config.yaml
router_bias: true
groups_per_token: 2
norm_eps: 1e-05
rope_fraction: 1.0
attn_scale: 0.125
optimizer: "soap_variant"
decay_fraction: 1.0
final_lr_fraction: 0.0
Below are experts of layer 5 (counted from 0) of a mixture-of-experts language model. Rows are named router (the router's row for the expert), gate (a neuron's input weights, with its number), up (a neuron's input weights, with its number) and show model dimensions 192-255. Each number is 128 + 24 x the weight over its row's rms, rounded and kept within 0 to 255.
After each expert's rows: a language model's description of what the expert responds to. This comes from a sample of Wikipedia text that the model never trained on.

# expert 58
router [138  91 147  90 125 181 110 176 129 147 140 136 181 125 112 110 151 113 145 113 157 134 111 164 135 162 143 145 121 142 115 147 124 156 135 122 120 140 120 132 144 105 166 134 129 101 101 174 156 139 110 169 181 165 157 106  90 122 172 146 142 111 105 114]
gate0 [167 104 159 131 159 140 128 159  94 129 125  67 175  92 119 135 122 107 120 135 181 148  90 100 129 126 127 127 141 125 127 109 111 109 124 154 136 155 129 148 150 114 130 123 135 111 165 177 129 170 133 134 111 137 124 134 109 150 152  95 133 144 111 130]
up0 [126 135 117  99 118 134 143 126  84 179 111  96  68 133 119 159 101 188 144  91  99 124 165 138 148 101 110 120 125 146 122  95 138 115 101 153 126 140 126 134 106 109 117 154 111 116 134 163 122 107 161 120 165 118 136  87 144 139 135 107  87 171 149 130]
gate1 [130 117 142 109 110 173 119 149  96 117 130  95 110 100 112 106 109 176  85 150 132  92 137 126 106 135 183 150 132 140  99 154 105  99 167 145 122 163  80 137 129 111 113 131 115 147 154  61 121 103 142 120 113 137 145 134 163 124 128 113 129 190  95  82]
up1 [106 137 131 160  77 132 146 166 156 117 128 180 118 151 146 126 134  85 125 148 143 148 116 160 148 129 117  92  96 107 101 138 120 154 135 142 157 112 118 140  93 133 144  79  80  89 179  95 161 176 134 121 119 159 116  66 106 125 120  92 128 121 158 145]
gate2 [119 106 111 173  95 112  81 133 153 111 128 177  94 103 140 103 138 128 135 177  95 124 165 131 129 153 114 148 107 142 166 142  99  95 118 132 116 125 140 150  79 148 147 130 160 115 103 138  96 156 107 135 129 111 115 125 111 144 135 121 181 137 101 107]
up2 [110 120 148 131 127 143 128 142 113 122 165 125 114 142 123 148 136 129 112 130 160 144 150  89 131 107 123 133  98 121  79 169 103  85  89 106 112 131  84 140 161 103 154 139 159 150  96 139 178 141 123 184 117  69 114 115 134 120 154 157 112 175 120 129]
gate3 [144 137 124 120 113 131 153 105 117 112 141 153 143  94 116  88 120  88 128 129 138 124 145 158 136 111 155  98 185 112 177 128 133 170 103 105 155 165 123 139 114 169 116  95 161 110  93 135 109 124 131 121  88 134 121 113 131 113 172 111 132 106  91 116]
up3 [109 113 111 133 115 123 157 137 139 149 142 137 111 100 185 145 123 106 114 167 135  91 129 152 127  91 129 151 121 123 137 146 138 111 172 128 124 119 101 122 108 126 195 124 100 133 124 122  85 146 153 123 136 135 124 135 162 115 147 193 139 100 131 103]
gate4 [153 106 142 113 139 161 153 137 124 134 132 124 146 136 110 137 162 135 118 148 160 129 153 145  79 116 137  96 207 113 155  91 130 113 123 147  79 100 120 109 105 162 146 146 106  58 124 111 137 136 114 160 123  80 126 124 141 163 144 169 156 106 108 126]
up4 [163 104 124 166 125 128 110 156 135 160 105  99 123 135 141  99  92 114 137 129 134 143 115 125 122 158 134 135 103 128  96 121 115 176 123 118 157  88 115  99  88 129 179 131 116 117 127 139  52 153 132 123 118 130 126 141 122 175 131 149  97 133 123 109]
gate5 [144  55 102 163 125 140 110 122 165 128 101 148 144  97 141 146 121 145  99 158 156 120 113 144 120  78 137 118 157 128 120 137 171 157 109 115 161 173  98 116 136 108 109 184 151 127 103  94 118 126  93 149 136 133  82 145 139 134 138 169  93 138 124 132]
up5 [132 181 166 131  49 133 111 154  92 127 147 154 118 108 157 138 123 119 156 109 108 170 108 106 192 126 133 105 143 107 149 190 101 130 135 156 149 134 109 152 113 125 123 162 119 144 165 172  99 122 124 100  90 110 143 164 136 124 154 143 106 104 118 142]
gate6 [134 178 126 102  60 115 142 127 154 119 108 172 126 153 129  88  90 130 134 163 150 149 146 179 126  85 124 103 118 120 137 120 149  89 146 135 143 117 134 118 131 136 172 141 108 120 114 101  92 119 146 123 124 147 139 130 148  99 144 154  89 110 162 114]
up6 [124 145 142 111 160 121 113  94  96 117 107 124 131  91 130 139 147 132 132 174 116 130 117 125 114 150 130 145  79 110 163 119 107  70 132 142 123 115 117 110 131 152  99 141 140 118 100 126 151 125 120 101 108 108 127 142 115 130 136 124 118 121 128 170]
gate7 [ 89 132 145 142 101 143 169 140 119 135 124 130 171  91 179 107  74 121 151 121 147 143  94 168 129  97 100  85 131 110 131 116 145 117 131  90 140 148  95 123  91 117 143 145 135 104 140 175  82 132 145 136 128 135 141 127 118 104  81 114 141 124 119 105]
up7 [158 151 137 147 104  85 141 132 108 117 117 153 100  93  84 128 118 159 178 118 137 137 112 162 131  95 132 123 184 169 123 136 118 106 146 171  88 140  89 119 128 142 141 142 126 164 137 166 121 105 147 105 101 128 135 115 124 135 155 114 144 136 117 135]
gate8 [160  95 107 125 126 152 118 156 104 143 134 142 168 167 138  92 121 160 124 153 109 176 150  96 110  91 125 139 126  90 129 127  98 127 108 108 159 122 103 141 122 134 166 129 163  89 133  83 122 174 118 161 100 146 109 136 121  94 129 130  87 134 112  65]
up8 [107 123 120 125 141 106 180 134 117 119 116 147 119 133  76 127 145 123 133 126 141 154 130 120 122 124 136 108 134 125  90  91 116 129 127 150 129 156 173 134 142 135  91 147 154 109 128  85 167 135 157 148 130 147 118 123 147 144 111 141 118 154 131  67]
gate9 [109 110 115 153 134 121 128 166  78 143 147 146 117  94  96  88 116 124 113 128 113 128 196 129 126 125 104 150 115 122 148 153  90 157 122 127 107 130 145 150 136 103 148 120 121 138  68 146 110 121 110 131 133 155 131 108 146 118 133 128 126 138 145 125]
up9 [128 122 136 153 141 173 129 149 115 121 104 108 132 144 148 130 152  69 138 107 136 146 160 112 134 142 149 146 110 114 127 160  87 127 115 155 103 106 113  92  88 154 131 146 142 126 123  93 111 143  94 148 126 169 112 122 116 151 115 148  97  89 159 150]
Description: Mid-word fragments and symbols. Short vowel-ending fragments in the middle of words, often Latin or scientific, like Hom-o, for-e-head, inver-te-brates, plus closing brackets.

# expert 25
router [113  98 151 111 117 119 138 166 132 101 151 161 104 107 142 120 138 118 146 114 115 167 128 182 140 117 113 192 142 120 120 132 118 145 118 153 153 140 143 109 112 133 139 156 114 120 127 142 122 109 150 126 130 151 145 119 118 122 111 155  98 150 125 113]
gate0 [154 143 119 100 156 131 130 130 107 137 141 131 153  91 175 154 120 131 128 124 130 162  88 100 143 120 131 136 135 124 147 114  88 117 121 138 195 140 127 173 144 142 109 153 125 132 121 129 130 159 128 143 194 124 107 121 128 163 135  92  91 176 150 113]
up0 [ 93 146 128 147 123 139 114  90  51  58 140 165 138 141 143 184 151 137 146 149 151 132 142 150 150 136 112 147 145  74 126 154 157 158 144 184 133 114 176 130 132 173 122 149 124  97 101 118 134 128 124 130 125 126 110 116 155 129 189 147  96 135 114 109]
gate1 [101 105 179 114 154  80 147 171 141  78 108 128 165  93 164 138  98 108 148 117 168 112 149 132 112  97 149 105 185 111 145 102 120 152 118  86 101 107 110 135 147 145 117 110 132 151 175 123 126 148 117 136 147 123 116 101 133  98 118 113 160 118  95 104]
up1 [178 152 137 127 104 120 144 150 130 103 101 114 154 133 114 127 102 132 163 121 138 101 117 111 159 167 136 103  94 168  98 126 112 172 123  73 120 126 120 144 125 126 113 121 103 130  93 119  77 145  89  98 118 162 106 161 136 117 139 101 117 132 152 114]
gate2 [154 134 168 125 140 185 111 152 123  94 104 112 160 121 111 122  89 137 111 130 127 129 134 183  83 123 169  87 132 143 120  78 162  72 140 109 133 160 119 118 116 104  84 171  90 124 142 137 103 105 108  82 115 128 147 136 119 132 130 138 143 166 126 103]
up2 [ 97 129 114 161 124 126 128  96 148 155 172 131 124 148 111 144 147 153 134 122 127 125 190 140 103 134 119  84 139 164 122 130 139 141 158 126 128 148 135 175 155 146 136 143 114  96 101 138 172 136 130 137 168 113  78 125 172 131 118 130 161 139 139 134]
gate3 [165 127 111 162 173 121 125 155  99 129 167 152 106 117 160 114 156 131 119 128 107 152 124 124 114 135 107 131 138  99 113 108 121 115 177 137 135 100 138 107 162 182 105 147 132 186 151 147 136 103  75 127 105 149 117 123 110 174 104 125 119 137 131 129]
up3 [100 153 144  87 133 168 133 136 126 168  96 126 112 127 165 121 106 155 119 132 123 162 146 120 141 133  91 171 106 121 127 107 114  83 101  99 164 147 101  99  98 141 115 100 111 113 165 158 138 153 118  79 129 137 148  84  95 154 121  95 138 104 138 124]
gate4 [127 121 130 111 129 123  76 148 136 144 102 135 110 131 160 164 200 143 139 118 146 130 149 117 104 165 146 116 123 129 159  75 124 124 118 149 112 135  97 180 162  92 175  96 110 131 134 157 154 140 139 164  99 149 133 122 158 144 121  80 122  78 119 115]
up4 [122  93 127 125  95 138 136 146 148 155 102 144 146 113 143  78 112  91 126 135  96 128  85 100 118 134  97 129 136 147 138 122 143 107 154  92 159 131 137 132 114 128 128 166 107  76 120 138 159 131 143 146 116 166 105 129 101 146 139 163 138 147 146 129]
gate5 [154 133 154 127 135 107 145 109 102 116 135 115 140 150 134 113 157 136 104 115 162 122 141 143 121 143 172 122 150  92 144 163 130 115 158 141 135 124 128 167 158 157 140 152 116 131 145 153 111 126 153 167 152 135 136 172 157 138  93 122 129 132 113 132]
up5 [179 129  85 159 144 126 122 114 112 140  92 127 149 132 155 140 114 128 148 111 138 130 112 106 114 118 133  98 167 124 133 143 148 132 150 101 167 162 126 118 140 106 165 106 140 108 134 152 143 130 130 119 107 138 155 135 114 178 127 130 136 117 148 128]
gate6 [135 164 152 152 132 122 123  96 125 150 104 134 137 114 159 112 128 117 122 118 110 140 113 129 147  98  95 144 151  99 145 108 129 146 114 148 113 110 123 109 151 103 154 130 156 147 152 139 153 124 120 146  93 134 145  92  81 138  93 134 147 121 110  61]
up6 [124 158 174 110 113 124  83 113 153 123  95 125 128 148 120 160 133 116 135 152  90 130  93 127 105 113 113 120 116 110 165  91 128 122 125 142 150  96 117 131 109 146 122 154 154 153 111 100 145 105 123 126 127 108 132 144 156 130 109 116 143 113 123 142]
gate7 [128 136 166 141 124 165 124 155 159 110 143 126 145  72  98 141 158 122 113 123 148 142 143  96 124 119 170 132 112 100 122 187 145 167 132 158 125 174 135 103 125 115 119  87 113 117 122 162 122 120 127 106 136 146 126  55 132 167 122 137 127 131 132 104]
up7 [148  98  95 125 144 112 106 119 144 136 125 119 160 126 155 163 159 150 103 108 124 123 155 100 118 138 154 155 171 153 135 120 154 165 185 144  78 107 153  99 127 131 134  82 126 140 126 130 177 127 140 108 104 127 110 118 126 139 113 153 144 100 169 108]
gate8 [150 145  85 125 117  96 148 119  59  84 117 149 120 121 141 127 148 142  96 144  95 113 116  93 126 101 107 154  71  99 144 131 177 167 105  86 151 133 132 149 190 147 145 136 122 113 125  92 100 116 149 164 109 141 105  97 125 137 150 109 110 159 139 126]
up8 [158  92 111 148 182 138 114 160 112  92 123 132 185  91 106 122 135 127  91  97 122 121 166 141 120 107 150 155 123 129 106 147 110 105 131 153 112 138 169  86  82 128 120 134  91 156 165 131 106 118 121 105  90 144 140 131 144 145  69 147 121  83 135 130]
gate9 [ 84 123 128  79 168 112 143 124 130 115 136 106 112 133 153 120  89 121 126 153 141 155 131 132 153 137 119 101 131 157 146  91 143 192 152 138 188 134 149 142 120 114 121 133 136 114 112 143 139 160 104 148 135 128 130 121 166 141 116 148 112 138 139 147]
up9 [151 175 150  96 129 139 135 101 142 126 143  92  83 119 137 140 136 137 149 125 155 103 161  98 121 124 107 144  86 126 115 158 145  85 115 102 103 137 155 142 146 158  91 171 119 150 135  93 108 162 136  96 129 149 131 148 158 100 140 158  93 162 165 105]
Description: Foreign word syllables. Middle syllables of German, Slavic and other non-English names and words, such as Reichs-ba-hn, Güters-lo-h, -stein, -mann.

# expert 63
router [123 117 142 138 154 134 137 126 109 146 142 141 127 117 141  87 109 139 165 130 143 126 146 146 100 163 125 130 142 149 103 152 122 122 159  90  65 141 175 103  96 126 126 164 135 143 169 122 149 141 142 131  97 105 148  84 100 142 151 150 153 112 143 101]
gate0 [128 148 137 122 159 119 119 136 124 141 128  76 100 135 129 111 142  86 123 149 108  91 140 115 113 154 155 159 165 140 146 148 127 108 142 130  86 173 103 115 113  94 112 133 132  52  87 106 122 126 111 118 102 176 141 138  88 128 132 144 104 138 114 124]
up0 [153 134 108 108 147 138 144 123 124 128 130 107  90 147 184 136 131  97 131 126 104 124 106 119 152 105 125  85 127 143 125 138 113  80 149  85 108 129 126 116 137 129 110 130 121  91 124 150 113 153 138 164 124 120 137  84 149 141 126 123 128  97 126 117]
gate1 [108  68 136 130  92 115  88 147 115 142 127 118 133 106 114 123 134 125  70 152 146 113 138 138 120  96 111  98 102 184 129 117 128 117 124 149 128 125 152 158 155 132 130 144  67 112 100 120 135 150 101 143  98 129 128 119 165 104 178 126 132 128 122 118]
up1 [115 121 123 139 142 147 120  99 104 107 125 132 104 131 132  95 110 117 107 171 150 145  93 122 163 111  57 141 148 153 117 147 124 120 102  97 123 110  99 135 118 151 125 112 102 147 102 125 124  90 132 113 121 129 132 160  90 105 142 123 132 102  88 138]
gate2 [132 100  72  96 144 117 142 150 151 144  84  84 118 145 105 101 128 149 118 153 177 104 112  91 121 118 130 106 109 122 129  93 177 159 107 108 125 175 133 149 124 151 139 156 110 123 115 161 105 132 145 143 110 123 124 142 128 165 141 171 138  98 119 100]
up2 [146 127 105 112 146  90 101 135  95 148 144  98 160 122 149 113 108 113 104 111 128 151 163 127 140 179 109 139  99 115 115 145 125 109 153 110 111 154 134 136 119 124 118  95  90 170 135 139 116 155  98 149  99 103 115 117 133 172 122  75  86 162 101 118]
gate3 [147 148 135 137 136 168  97 107 108 148 103 111 176  94 111 110 139 169 106  96 116  84  85 118 121 166 117 126 115 107 165 104 126 120 133 108 150 154 157  97 127 134 153 141 126 131 107  91 104 116 163 146 129 142 122 123 132 150 102 137 138  67 107  93]
up3 [134 133  93 102 135  74 137 104 132 162 161 141 129  85 130  93 104 106 132 109  98 145 143 101 100 143 104 138  91 119  98 128 132 108 137 142 141 138 105 175 104 132 142 125 148 109 145 136 117 153 135 101 139 107 123 130 146  76  98 177 115 113 136 154]
gate4 [135 106 108 120 117 113 160 113 129 160 165 128 162 148 160 119 151  99 106 131 146 142 129 120 122 177 131  89 141 188 124 137 147  93 102 104 115  98 112  91 109 101 144  93 150 151 100 120 138 100 105 146 135 133 162 137 131 109 153  76 150 147 163 139]
up4 [160 112 115 125 108 127 113 133  89 130 104 147 115 149 109 129  68 165 110 127 123 151 139 122 179  91 137  98 140 117 124 116 117  70 116 180 164 141 160 138 102 124 102 126 136 103 126 132  82 154 154 109 127  90 133 124 132  98 132 137 124 125  90 113]
gate5 [143 134 144 129 108  78 149 125 120 179 101 129 127 129 164 133 154 116 159 123 140  94 157 122 140 142 124 139  99 135 115 101 139 125 141 116 125 100 141 114  83 142 147 119 139 123 149 142  80 146 156 166 115 104 104 118 110 116 142 108 167 146  62 135]
up5 [101 121 141 158 168 122 139  83 157  88 130 139 109 133 138  98 119  98 156 148 127 127 126 100 153  86 121 180  82 135 123 158 159 135 184 165  98 138 111 132  87 136 125 163 159 129  94 124 120  83 105 132 137 149 148 120 119  96 118 117 120 178 153 130]
gate6 [138 143 114 108  94 145 139  57 136 149 120 138 114 179 194  96 145 126 114 110 159 141 152 127 141 154 149 131 121 137 168 137 138 175 123  87 148 140  89 113 144 134 112 118  97 101 118 162 133 130 183 144 125 109 125 156 112 148 107 129 166  84 144 113]
up6 [107  93 120 142 114 119 128 105 134 107 141 116  98 145 132 171 161 169 133  94  89 131 143 128 164 122 136 143 129 151 119 151 133 150 160 167 169  99  92 134 111  95 133 139 118  94 124 151 162  94 110 132 133 117 127 108 137 140 110 145 136 127 139 148]
gate7 [111 107  91 135 105 159 100  94 154 129  89 128 100 143  95 131 123 104 110 122 144 117 107 110 149  99 135  84 134 111 135 102 113 111 113 149 108 179 136 165 105 110 109 183 111 119  93 138 131 136 132  93 118 114 135  98 127 115 162 139 153 157 116 144]
up7 [118 144 150  75 134 121 143 106 109  92 188 143 119 135 151 129 138 130 117 106 156 136 150 126 142 115 101 166 104 130 157 119 148 149  84 151 181 136 122 153 117 125 117 129 123 158 134  84 149 127 127 188 133 147 122 105 141 135 174 140 159  81 127  96]
gate8 [111 126 123 140 101 102 141 111 160 114 156 103 158 118 121 137 165 140 125 113 120 125 137 160 133 124 119 146  35 120 119 137 136 114 123 113 108 161 165 124 102 143 121 132 138 127  95 132 100 119 108 126  94 108 133 130 146 164 166 161  96  92 110 143]
up8 [111 143  78 118 137 175 116 177 130 124 134 116 102 131  97 161 131 100 122 116 108  82 136 134 100 121 118 129 132 142 118 127 150 130 161  99 158 171 110 152 144 161 152 170 163 107  93 128 131 117 114 133  84 134 130 108 121 157 138  79 136 114 176 141]
gate9 [144 132 129 113 116 131 109 109 187 122 137 104 146 137 124 115 127 159 167 106 143 149 116 137 129 157 160 122 159 152 202 133 143 149 135 110 153 168 139 148 135 134 156 135 150 121 110 162 124 133 120 178 129  98 127 148 103 135 154 118 170 125 119 124]
up9 [121 152 121 141 107 107 137 108 156 150 140 142 113 122 108 153 144 133 116 105  96 114 123 166  96 111 173 135 149 170 146 121 140 131  74 128  86 134  99 151 139 111 100 148 130 111 107 149 115 150  76 111  98 159  98 184 176 121 111 109 126  87 171 158]
Description: Initial letters of concrete nouns. Opening letter clusters of concrete nouns after the or a, often military text, such as b(unkers), b(attalions), b(ore).

# expert 39
router [105 155 121 115 132 167  89 141 142 133 148 140 150 110 107 159 133 133 163 113 118  86 114 126 110 122 123 142 126 116 118 154 114 135 135  93 115 105 122 135  85 109 138 123 126 137 145 178 162  97 166 137 112 112 112 110 113 107 175 116 169 147 159  86]
gate0 [140 128 136 181 144  80 129 125 133 107 128 127 133  96  99 128 110 116  95 128 122 141  89 110  99 117 113  92 114 157 134 104 129 149 129 159 157 201 112  99 121 107 119 134 139 134 148 114 147 112 130 105 129 150  68 111 147 153 125 124 112  71 141 116]
up0 [ 92 106  99  99 121 136 114 146 101 129 111 167 118 111 107 125 166 137 127 127 104 124 111 110 147 117 104  90 107 143 135 138 154 119 139 144 145 150 109 142 126 110 165 152 105 138 116 156 117 179 158 158 105 110 160 125 123 128 111  88 143 130 115 153]
gate1 [124 143 117 135 138 137 132  96 141 159 141 121 144 114 109 142 127 138 113 127 128 123 123 103 125 123  98  93 106  99 192 136 143 158 162  90 136 102  85 153 119 145  99 113 140 113 110 158 107 104 107 145 130 111 116 125 109 152 137 126 131 157 166  87]
up1 [121 129 147 154 100 135 124 108 135  97 146  89 152  78 128 148 142 107 114 138 152 124  94 118 106 124 127 113 141 103 149 193 121 125 131 147 140 149 121 108 123 106 135 147 168  95 153 134 138 162 125 187 147 139 150 141  85 150 156  81  99 106 155 118]
gate2 [164 188  87 128 152 162 134 124  94 110 140 142 100 123 169 128 121 125  93 111  93 109 115 127 117 115 148 113  78 117 128 145 176 135 141 138 136  96 177 125 103 115  97  89 161 105 150 160 133 136 112 147 100 156 131  96 139 113 126 130 140 125 138 152]
up2 [106 174 117 129 181 148 164 123 114 162 144  96 183 152  85 168 108 134 137 124 164 128 117 127 149 134 115 142 107 169 141 149  82 150  92 164 107 104 173  93 164 154 108 134 131 117 126 121  99 132 122 128 153 143  95  98 119 132 143 130  82 142 129 129]
gate3 [177 178 104  81 117 104 147 144 110 104 127  84 114 128 144 102 109  57 141 150 127 141 127  69 131 123 137 128 124 161 156 170 130 148 134 117 132 118 127 105  87 154 141 131 125 133 106 141 151 152 120 169  92  80 124 115 139 120 147 121 141 102  94  88]
up3 [132 126 150 163 133 122  98 150 115 128 117 156 154 121 116  88 178 146  96  87 140 129 165 153  97 120 156 119 198 154 140 134  86 188 128 105 122 144 127 141 147 164 130 122 155 124 104 111  91 116 146 146 110 155 110 164 143 125 150 121 163 120 120 132]
gate4 [134 115 158 166 165 121 127 127 125  78 119 132 104 138 155 127 113 184 145 126 139 151 119 131 146 139  82 139 157 134 180 124 110 125 116 120 161 135  95 151 163 114 159 134 163 142 133 123 105 152 138 112  59 127  76 146 137 112 133 116 120 134  43  93]
up4 [111 155 100 175  93 113 169 127  87 126 150 127 143 117 139 154 140  87 115  88 147 133 112 137 130 132 151 128  86 109 106 123  91 110 158 137 108 122 176 101 144 101  89 124 105 117 135 108 112 169 134 175  99 139 151  95 125  97  79 117 140 159 115 112]
gate5 [165 160 126 172 103 150 123 159 100 112 168 146 140 110 133 118  88 128 116 130 158 137 122 162 138 118 127 125  96 131 153 105 133 156 112 113 154 172 127  92 101 102 130 112 161 116 119 112 147 101 152 175 112 111 129 100 127 113 119 146 133 151 119 130]
up5 [134 140 122 132 140 120 155 132 173 118 128 132 105 151 155 120  86 117 136 126 116  95 154 119 141 102 180 149 126 102 166 140 165 100 126 118  81 116 137 132  84 171 124 127 103 123  98 142 126 128 161 155 182 113  89 159 134 121 120  75 111 114 127 141]
gate6 [ 94 127 106 136 153 144 150 126 147 101 147 171  95 103 152 144 129 145  99 141  68 185 136 166 130  80 136  95  98 134 116 140  87 126 107 142 141 122 117 116 107 164 136 127 170 149 127 148 138 101 145 138 130 138 163  84 118 129 125  96 129 131 147 122]
up6 [111 129 104 111 138 122  84 154 129 172 110 119 129 136 111 125 167 110 140 109  98 160 112 145 136 122 102 124  91 155 137 115 136 127 151 106 118 157  96 114 129 139 148 153 107 152 141 156 107 104 153 138 117 134 147 146  86 171 140 119 116 112 134 156]
gate7 [128 133 121 145 144 140 120 163 131 152 104 159 150 141  96 133 186 108 125 146 118 111 101 136 166  93 149 100 121 123 138 104 158 129 105 154 130 107 117 156 144  99 115  91 139 105 111 109 121 135 126 180 101 128 170 178 150 147 138 104  77 119  91 102]
up7 [110  72 159 118 122  92 135 107 131 135 172 129 121  96 197 106  91 130 140 144  97 109 158 141  97 114 150 166 121 130 144 158 154 123 144 116 128 115 126  95 105 136 111 101 137 154 111 162 155 145 110 123 124 122 164 122 116 138 149 140 102 113 127 134]
gate8 [151 145 116 129 119  66 123 134 107  91 162  92 123 109 153 123 128 162 142 115 112 140 108 125 148 109  92  97 143 131 115 125 104 165 188 100 198 117 146 142  99 157  72  84  96 112  84 121 106 134 123 123 123 120 119  99  94  88 153 145 164 112 114 110]
up8 [129 142 149 131 148 110 157 133 161 122 157 103 153  96 166 101 111 104 153 121 169 126 195 134 115 132 126 112 137 101  73  97 163 150 107 144 125 125 125 123 123 144 136 112 125 122 127  92 132 111 153 129 120 136 159  99 118 139 120 119 144 136 161 201]
gate9 [142 123 116 115 146 155 106 159 171 130 118 105 110 129 116 150 163 167 139 147 166  94  55 120 136  99  73  92  92 137 179 124 155 117 132 146 113 104 166 154 100 160 117 158 109 114 151 119 108 151 113 121 119 155 103 126  88 118 157 123 169 109 158  96]
up9 [ 77 138 133 141 186  99 108 140 123 132 152  93 141 134 183 185 172 158 121 102 130 100 106 126  96 136 130  91 117 115 125 144 138 146 123 156 115 123 120 129  93 127 147 154 157 121  96 130 156 104 142 134 135 140 134 105 122 116 141 130 108 124 126  99]
Description: Quoted song titles. Tokens inside quoted song or film titles in tracklists, often foreign-language pieces such as F(eels), J(e), and closing quotes.

# expert 41
router [ 92 139  81 169  94 120 153  95 117 105 110 156 134  96 134 149 122 135 153 105 104 145 130 138 127 126 114 174 101 112 127 138 133 135 100 114 141 116 128 113 168 140 150 127 189  72  99 159 113  80 117 163 121 152 161 106 189 127 146 147 112 149  97 139]
gate0 [ 71 151 150 143 125 127 129 118 182 113 146 142 147  92 163 117 133 128 111 115 151 104 141  91 131 119 108 163 136 124 149 152 108 140 136  91 132 131 116 180 129 133 135 111 180 122 136 122 162 140 129 148 138 116 133 104 114 168 148 130 102 123 159 165]
up0 [145 107 136 118 158 103 123 121 135 148 129 140 134  93 153 105 109 115 123 122 129 178 139 159 130 139 107  95 121 149 185 136 110 109  84 148 144 175  96 111 146 109 107 112 160 121 110 121 133 126 160 101 158 102 142 123 104 162 139 130 131 112 112  99]
gate1 [140 120 111 119 177 141 194 149 115 139 112 126 113 104 137 173  90 126  86 155  99 124 178 143 147 120 127 134 106 102 105 149 142 111 164 127 134 135 113 102 147 160 143 132 168 114 123 119 142 145 111 173 126 120 103 145 187  98 150 131 141 157 103 109]
up1 [108 101  77 140 146 110 123 128 124 110  75 159 164 105 162  78 143 142 141 118 113 170 136 126 189 162 106 155 122 130 154 131 135 137 146  87 149  93 136 142 113 125 132 107 115 176 113 125 117  71 107 128 140 152 116 127  95 111 160 157 139 140 123 120]
gate2 [117 166 115 129  94 142 132  78  85 112  77  91 146 103 130 122 147 130 140 134 137 143 128 123 150  99 120 148 132  69 156 126 164 150 141 124 134  91 122 115 152 131 107 100 114  98 123 139 112 103 143 174 114 175 125 141 131 135 139 112  81 123 132 154]
up2 [101  92 111  95 125 139 164 105  98 194 109 156 113 127 150  90 154  63 171 146 107 115 144 126 120 111 129 102 141 111 144 107 101 168 116 133 138 131 112 124  97 111 124 139 115 158 137 127 163 138 145 151 137 136 117 130 146 160 191 136 118  79  92 137]
gate3 [121 117 146 102 103 129 134 143 131 131 122 137 141 141 132 125  90 136 108 133 158 136 136 138 143 135 125  75 144  61 131  90 151 151 138 150 175 134 141 144 142 153 153 128  97 150  92 153 102 127 109 135 133 185 118 115 110 152 124 147 104 163 178 131]
up3 [126 103 121 159 160 107 161 122 106 100 112 142 146 143 133 166 122 131 161 120 114 186 106 144 159  66 142  81 133 109 142 141  97 172 119 112 107 162 161 147 186 126 158 130 144 149 137 160 107 153 122 132 129 103 103 150 148 132 144 141  89 149 128 126]
gate4 [108  64 148  95 123 153 130  92 120 139 139 108 154 135 119 166 135 161 100 182 150 124 117 144  99 135 112 121 122 138 129 122  91 113 126 120  82 173 115  89 115 130 143 145 136 131 101 114 101 144 114 121 155 136 182  80 160  96 121 135 144 127 148 162]
up4 [151 126 104 160 141  91 164 113 151 131 120 131 135 133  97  83 138  67 168 120 135 195  98 123 121  99 151  56 132 114 150 146 147 136 121 114 171 152 150 147 136 153  83 118  98 172 134 133 159 124 108 100 156 141 141 136 152 128 112  87 135 120 137 145]
gate5 [164 130 149 148 124 112 167 143 158 157 118  87 118  77  98 106 186 145 134 109 144 158 143 120  93 106  92  99 153  94 128 162 148 163 144 111 117 137 112 112 125 130 146  93 103  99 127 107 130  93 140 134 176 139 116  87 121 102 121 129 120 126 123 108]
up5 [128 108  97 157 129 163 116 123 104 160 110 148 167 144 150 153 119 127 132 127 115 116 141  67 100  94 112 135  75 100 112 130 151 109 117 121 139 126 154  78 138 121  79 150 142 116  97 153  88 125 103 159 121 158 125 127 135 111 132 131  90 113 129 155]
gate6 [115 113 115 109 180 105 133 120  71 128 136 149 167 123 146 191 135 143 112 100 105 151 102 112 136 131 115 126 137  94 123 101 160 124 107 124 141 132 110 128 137 122 158 111 174 111 150 130 112 108 147 124 155 143 185 103  89  96 113 123 113 154 127  65]
up6 [132  56 125 136 147 143 136 153 159 152 184 114 161 144 125 140 153 117 111  85 125 132 147 127 142 120 148 120  77 179 103 132  80 114 122 157 106 115 163 107 114 153 138 100 161 128 138 105 102 130 105 127  64 127 125 158 154 101 136 130 146  97 145 133]
gate7 [144 158 136 160 132 119  77 140  85 152 147 151 141 103 129 105 123 158  88 135 136 101 140 120 132 105 117  99 138 145 137 138 153 112 130 152  94 131 161 148 161 139 161 168 109 132 156  86  97  78 120 141 137 133 105 130  95 143 104 109 124  97 105 123]
up7 [ 94  91 120 140  99 129 138  87 106 145 134 133 142 104 136 111 136 128  89 119 132 124 115 119 143 104 136 112 160 153 100 130 165 118 118 113 158 122 151 128 160 123 128 109 115 133 153 140 129 116 111 113 132 143  70 113 101 100 158  70 134 142 124 137]
gate8 [151 167  73 143 100 158  82 142 132 122 127 133 118 150 129 124  98 160 100 133 127 134  90 114  94 168 129 109  82 122 114 141 126 129 120 158 106 116 138 121 145 157 139 127 154 127 130 114 101 120 124 171 172 166 123  83 114 116 121 172 152 131 115 108]
up8 [ 90 100 112 127 145  99 116  83 135 160  97 128 104 176 156 107 160 131 116 129 122 134 160 158 134 136 128 132 138 165 112 130 123 121 132  84 112 176 116 142 144 174 144 154 103 151  97 157 100 139 176 130 121 129  86  81 120 119 161 138 134 157 117 168]
gate9 [ 97 159 122 190 146 101 151 112 118 144 140 108 128 107 132 118 115 161 121 104  73 106 159 132 130 115 140 120 125 133 164  75 167 126 169 114 110 126 139 131 155 140  81 113 141 128  83 150 111 126 145 115 136  73 140 131 157 123 170 128 111 108 126 118]
up9 [138 125 147 137 158 114 137 116 149 110 119 130  92 141 130 160 125 105 159 112 125 122 183 121 102 135 103  76 135 110 136 131 117 126  81 110 145  96 156 159  91 119 138 167  88 140 151 135 155 149 100 174  99 144 142 122  75 167 118 114  96 145 163 120]
Description: Asian name syllables. Inner syllables of Japanese, Greek, Indonesian and similar names, such as Niigata, Panathinaikos, Kertarajasa, and verbs like located, opened, destroyed.